Experts of a small language model.
Training: 294M tokens, 9224 steps.
Below are experts of layer 8 (counted from 0) of a mixture-of-experts language model. Rows are named router (the router's row for the expert), up (a neuron's input weights, with its number), down (a neuron's output weights, with its number) and show model dimensions 0-63. Each number is 128 + 24 x the weight over its row's rms, rounded and kept within 0 to 255. Numbers have three digits each.
After each expert's rows: a language model's description of what the expert responds to; "gets" lists some tokens that make up at least twice as much of what it gets as of all text. This comes from a sample of Wikipedia text that the model never trained on. Tokens count by the router's weight.

# expert 37
router:103175087112174127143141176089133118167123147109128105141099096145078138142159121124181152126146148130083169110128087092089133132137116145125137101177149133124173129108107120125132145116116128
up0:086137128122158115122131154167149107138176134145104110076157178141119123138115107122114111138125119133144099144143149103096124133177126131120107125150116127121140164137156105091158109115129141
down0:159145176175118080163131116111144143134135161093124111120148103131146132139149171139124159139155111119146130189133152104092114146111133142098131091131123117133173119151142141146129135133136147
Description: Bullet dashes opening infobox or list lines, such as "- Education:" or "- UNII:", and h-digraph pieces such as ch, sh, wh, ph.
gets: "- ", "h", "Ch", "ch", "H", "Sh"

# expert 8
router:109122136125153079119151127087132094171104088111138133141083094110118121122139104096139141187155169130105172107166115108110187110171160187124094132182136136130148143103141110151151120100083102
up0:140125156121124106124135127112125102152098106157138123088148155137148114117132102107175113102141112111131109131095130113136184153126139115144142159161158148098140105125151132177103137152154126
down0:117114090153165124132079155129111138117120165115136160154099132130142097155110157149146165136142099107138144100099100155156180151133108135101158098140130134154126094128146150133117107145109118
Description: Commas, opening parentheses, full stops and conjunctions after a word end, as in "born in Chicago, where", "and carried", "though".
gets: ", ", "(", ". ", "), ", "and ", "; "

# expert 44
router:095138127082164103111159123096083152162098143113144165133142129120145073126124133130139117107143148105091132129139105139126156112121119120117107111181102092157167130128147112120113155107119109
up0:129105076108164154137076146107141138138071155117139159116161148103097124123175102119136099110145131154109132168153114151126176145120125163129099116155115119145131126169154111172089143152129145
down0:139109169151135101152132123137119152166121111124130136137155130136125151135108124171141103118151083145108109103155136203127168142137133109090126111141137148104110132124155091094128103138123146
Description: Word-initial Latinate prefix pieces such as pr, pre, ex, par, rec, sur, S, as in prerequisite, prominence, presidential, survived.
gets: "S", "ex", "pr", "pre", "par", "rec"

# expert 59
router:143146123147180088102136144134117106163092159106146159103155126155139113115132121147142154114120124072121120126126147118132183123137144149147154103190110131182138159132119086145095125104101130
up0:128161090151146135148103105154109151129124148129108124112124165115179151156145131137156149134133149132139129135141106128111119132133125123135168126137098143144141131139114125150095164127130081
down0:120150111144141108091111140126171122140123176131113067120107146152144077135136114132162098118144139115118157121153153136116123118106122115150169161108173107129151125165107094116141102147112114
Description: Lone consonant pieces n, f, r and short pieces like ur or ern inside words, e.g. firefighters, didn't, favorable, recruits.
gets: "n", "f", "r", "F", "ur", "of"

# expert 9
router:142126112103113142104165164122116132158119151094107178133119119123139090094112121122157147173114139093101158116146138134135144139135126130128095087173134093142156150109142123131098142092133100
up0:101088140128137138101122124125117137154131174137140126155127123138128128104110118078183100141144126130150142136154086144102146131118134091136095113171088109130148136076125170083122072101138157
down0:170143118101139150112135165168108141085134136097117152086119137185103152130127158161112113135176115103101144123153158141090113101136155149086143144111143133123109120170142125100096122132143128
Description: Single vowel pieces, mostly a and e, inside proper names and place names, as in Sant-a-elena, Austri-a, Li-e-chtenstein.
gets: "a", "e", "u", "o", "A", "ra"

# expert 43
router:115145143131145162127138126134156096130133194109131157130092117118080127177116160115108132174145153124122128098181083145119119144177120178144107097140143111142111134130128111131113150132114125
up0:132177103108084141143146144117116086109110136118152119138146131158120104141112120150117132172142133140133127098138138154139073131145113127076152135170143119121083126140127155111150163128155107
down0:093155127103164152109110144123086149139118084122117132109080120124118179127139138102139161161166091128141151153098111141139130155069137161086090175134168128113101096143127068165134112081120089
Description: Digits inside numbers in statistics and tables, plus inner pieces like "iti" and "tit" in mitigated, militia, citizens, altitudes.
gets: "ut", "0", "ent", "im", "ti", "3"

# expert 27
router:125147148114134152081167156125131118139121136076107156160069084133119070143125154134166151148117127172094111145123094140120121114150142140131159098122154090137146134148162140143106131091078059
up0:152114113126099124137163108110176149113122134086117143105172077141171138124157144155153113104119100154114156138135117157130119146109114135135128125163147111133138130141156149126115153099157108
down0:132109154145112109166099130136136094080147136092140115182118131146122110082109145128073127134138123144129142112132148089166121158095137167106112119145137116109124151130131149093139089150180118
Description: Pipe separators between table cells, and articles a, the and A in running prose, as in "released a statement".
gets: "| ", "a ", "A", "I", "the ", "The "

# expert 15
router:133133170124184137114123121104159115152124187118070173115088106119129160141123173124144122147146182103126164088152098163114149129105138142126080097111129090155175167089137101095104131123135094
up0:146125126135162131126140094108121138168118147117108122168119078126148091129147155142143090123100124115082145092120131078119130131105124135112115122163111153174142113090163108114090078120125139
down0:140127121144103097094136085112107135136132137122151111117125138153154143112124106134138122154139133156120088137134096101116185093205105148144154138109067131143106156174130144116135122169109138
Description: Line breaks ending table rows and list items, sentence-final periods, and list dashes, as in table row ends, No. 86, "- Lenoir".
gets: "\n", ". ", "\n\n", "- ", "). ", ": "

# expert 46
router:168132108126131144127143127117137128145142150112091090172108095134131120157144146120139117115166128108121164086151163173096160064152101130137140093152158103160116124126133125134115138081142129
up0:113159144111133121102165170131144132135137148118108122084074124166133113160133119131113125095126103144139055085161147149067134088159114127123153123149089111131128100102110139110146118129129127
down0:114146121178124133128150124175109161126122142144127143152108115112121126124097130165153138097124100132144062096119141139130164112140122115109109119133140137166077181109132131158125106183124135
Description: Hyphens and en dashes joining compounds, number codes and date ranges like modern-day, plus the letter b or B starting pieces like book, Break.
gets: "-", "b", "–", "ab", "- ", "Y"

# expert 19
router:143159148103192109116152156121150113168097173107088149120127141158124101091128113166139134122144161122099129113153127109142143136073133118149116092160147098167131142141134064114138137129105132
up0:136138097146128134119129138133157148151124164112108117100123132139158148115151090116120119135108141126118076114095150118132143126103146146093140142122194114164126119115155136120169146138172122
down0:142137144139133104123140121168148111114123131152151089101105077089144162131065113078122104115125105132114115141146132140130110159132131112161160114150127130105146114135125130125064075131138121
Description: Word-internal pieces like "er", "ter", "tr", "an" after a t-sound, such as Ast-er-oid, mat-er-ials, Exet-er, cafet-er-ias.
gets: "er", "an", "ter", "tr", "et", ":"

# expert 52
router:115125122055183105122156126114128121113131126101134174108118116119162098156118109100127159125155140119102119143113089151127179128128116165128075102177142158149141116135130133141095122098096136
up0:107111143133153070132154150131166132132143090111129129101122129150130141183099097130130093150158117120126100100112139155146139125136140181178136092132120130118086142190170131158161138120109149
down0:115112145123136154129146116117114152068100118147149117154116139076125107115125201110105138129146138125152093138075123101138092120127099111094128165133116122170084136105129135082111116151111128
Description: Single capital letters starting words after a break or space, such as R in Radio, Railway, S and T, plus section heading markers.
gets: "S", "R", "N", "t", "T", "=="

# expert 53
router:111135099147144080139166119110118125120108179120100180126117085125135106136114122164113102147139106076123130128128109163089189105137140143115123077152144153126142122093163112104106155083133097
up0:117128125109125149107142119124118118170128122158113118098116090123103136129126128089123084138128145157153086079118136142138127084164142135114105150150142105108111152159155114099136169142144100
down0:091110111141121123099116128139132137152127075112147134155145122129089165098138091164120152124147109144153094114150113166096161163129133122120146131147148141137125132136131143117096162079165129
Description: Short early word syllables such as Le, Se, No, Ro, ver, me, often in names or compounds, e.g. Reverend, Verizon, southbound.
gets: "le", "e", "ver", "se", "me", "u"

# expert 60
router:109105115114131136092166152113129100136151162083150162118073107107104099127137135153183131157148134107149138105141107145153141111130122161119170068159155149169142146161166120159124172134099109
up0:147111119116148122137105109090161105133078120102142117132156121103143072151118124100119131110149116134131141070122112139156114099116119127101118125163152115154129115130083138131125143167175121
down0:103100142110102189106157150085093099179148119110116167136114101141149117136118119121131142134090118078125132171115120115190110089175104137142082115123124150116116103138155125113111103108130153
Description: Single-letter or short pieces i, o, l, L, di, si, ti inside words, often after articles, e.g. del-i-berate, di-ameter, tw-o.
gets: "i", "L", "o", "l", "di", "si"

# expert 38
router:111134099113155139142142124144152089125120156101151104156125126119142135131155134089116111117148146076111162106150113156080137113109124151135118124177145113133105118110129096118081153150086082
up0:144094121164107191145130134091146130122123155131136106135140112135129137134162104122162155107157121083153147138154107166132126154135122121134097152167133134146145117160170109141144134164148111
down0:176060107122135116141105098129132116095144109143135129109092122130128128165111078156090164106139123172159079146099112111141142126068122147157118130135122133104133139124143087133149139123111163
Description: Early stem pieces of verbs and nouns after articles or "to", such as st in circumstances, sh in show, inv, serv, mov.
gets: "v", "st", "m", "h", "g", "av"

# expert 32
router:170117125124154083111166131137105096158102222105074140155105142136160127112135135150142132101133136085104112122137116128098157133128155164119069102139139107107153087126114082093122141112118090
up0:158110133116178089100148122150121122095104081112119115133117121103112159110151081116124107113155108165104156098144109158146130136126127172107147101128123139127158133125122137132140116126131134
down0:162115113120126133160116139155129132150150092153135125140121152165117120096132129116120143130137159112141113094099103104108151141089132142132155139142157094092142115135114074159111125143159144
Description: Sentence-final full stops before line breaks, and the century part of years (200, 197, 201) in dates, tables and election results.
gets: ".", "|", "201", "200", "8", "9"

# expert 26
router:128135134119159095145145151131151071111119138131157108147143086107132121144175134099161109144142130102115104094139134144139150114116146184121117123152133087117147111084149129138117171115109132
up0:114123139120169161129154167131172093107131153115152119146137109090174128126099132116151104154125195121148101089165128088134134103153102145113115144132133105131126130129142146092148161127127151
down0:103112113117106110107096098156130117107131109112120139096104093132125139157148129155122104131115141096067110152108096167131132122101127112094158119094141096123138128153106064217160136170123167
Description: Word-initial consonant pieces such as m, p, M, Ph, Pa, including metre units after numbers (400 m, ng/mL) and name starts (Paul, Palestine).
gets: "m", "p", "M", "c", "v", "ph"

# expert 16
router:133149125155119116108170114118115085173108166069124116134095155190110135136163127153141132128103183085142124131147120145130101116153132172131085153157137097152131118130152112118141180115097111
up0:130158129114138087071110083110148087111070116135144146108123142106153151141123151119177141133159145128085107195133109167134185147132149168130111137170092138137167078147143119120122117092164110
down0:158124122128092124091130097108108079119156161120127126102130089107143139111183170172136146123115100113127103158113134141109112132124092123148128139175136126150110126130086153151155100113075130
Description: Numbers in tables and statistics, like 18, 20, 37, plus mid-word pieces such as ai in faith, ow in snowfall.
gets: " ", "0 ", "18", "20", "1", "17"

# expert 12
router:126138085146146063119138139098112120159145129107099188104111104139127102135141131155151082131123202115112129088077090127136161101092141128110162140121124115163115129087119110136142138113145132
up0:124156152162144140152111147119136127129128126141102126141114098155072097130131156107154174125087134131132103074146119124162106115107145117132134124120118136118128155109117105091139108133152155
down0:093119127102124119141130129134130155132130169160139118076134166137112069128164108109121127088145116149149096124153128124135123126142120114150114133135127072112118122116127145118140136118146177
Description: Early word pieces ar, ol, ur, Mar, Col, Car, often after "the" or "an", e.g. ar-tillery, R-ol-e, inv-ol-ved, Mal-ayalam.
gets: "ar", "ol", "Ar", "Mar", "ur", "Car"

# expert 45
router:138152116116109110128157133093106106143103163091129118181121126114106122130139159146137138131169133081112135109144076156129146108134114127118126102163134090138139131145115098137161152083128112
up0:150154129177147131128111112115125102144110153122158145109129109091108096134125137135130126119144121157154115103117098117126125096140146116142123130197114154144110139146100123154104150162144089
down0:164108124142167087095113157084100123113091128124172166091159130114137139148118155141132181114095127130114121118133104116158081146139150167143122121169148131120095126145132126105182137134162144
Description: Equals signs of section headings, and word pieces like sep, spec, elec, dec, sup, as in s-ep-arate.
gets: "==", "===", "ec", "sp", "ep", "="

# expert 47
router:130127120078147126152149117120152153126149119117088121142109121101122113118126129107167140108133168140076161138136093156118116128155144119105116066140150100144105143169170149137121123076095145
up0:156118116079125129123124150132122119097106152090123119123109150136132112117129095099129112105152116127105129116118156136133133142122116141108109103126120134111102148144161118142153131139157089
down0:099094124120123108109119144120136154113161105124129138106133108128139125156093150130106143150102122107174197153121121153124103119114132068133118161121128140098107122112120147108117127126084124
Description: Determiners the, The, this, its, their, mostly starting sentences or following prepositions in ordinary prose.
gets: "the ", "The ", "s ", "al ", "his ", "ic "

# expert 10
router:128132117116140121148177175110104092161120174137103126146098105150123138090157140143119118109163129111140121125113067142136095096105105143129090102172142114137136144128191122168113145100109111
up0:144122113106107108114121116133084096127119148118133105174121121111175137098098163104149120119105103127144129082140112118147101135118126107147100131119138107099091129157154134133142140158121118
down0:125116092129099132119105154143136112130141160135158119112126119139131105114124096107183133114139112152135130118097160106080127123094136146089174162113101134182107123145113145163071101100122135
Description: Word-internal pieces built on l or m, such as el, em, ul, um, inside names and words like Angela, Bachelor, systemic.
gets: "l", "el", "L", "em", "m", "um"

# expert 41
router:125150128110127123117163139062098088132149114073129127133102075150128114124120126136145156120159170116134151115177145141131139114153107180133116081126165113121180175093135116162137143110109088
up0:143140150176145125092186149142087136112142107133085123150129133131144116132143132135115060137142126084096137153153150116120143110119107143138113130140108097133132124133145135127170150148112134
down0:088104180150113135142133152133117110111164149125128114128124115105103173072123143155152108152129166149114137138148154125136112138146049107090148134128148185146165142112127152153123143164153088
Description: Pipe characters and semicolons separating cells in tables of sports results, elections and statistics, plus colons in infobox fields.
gets: "| ", "; ", ": ", "(", "in ", "- "

# expert 18
router:075161151144109120142192124149151114124117184105130162101128097099141131087168140124195091087146135094108141138170084140070116123131116139099086133137139090150101123112117100122179132129115148
up0:142101162122096093156072130120137085150126136105142153134117143115113154145155160114140123098160155088108128155145151101123132083133092101116144112120134124113153152101132118107129084105141105
down0:110127102137131097112170143134130161120138157153103150129149162121155099130184148119166112118147116140123130137097111123117107136123101089094114128079197157149104113124111087116182110123173097
Description: Word-initial consonant clusters pl, cl, gr, Bl, fl, dr, plus month names before dates, e.g. Bl-ondie, Cl-ass, December, February.
gets: "pl", "cl", "ag", "gr", "tr", "Cl"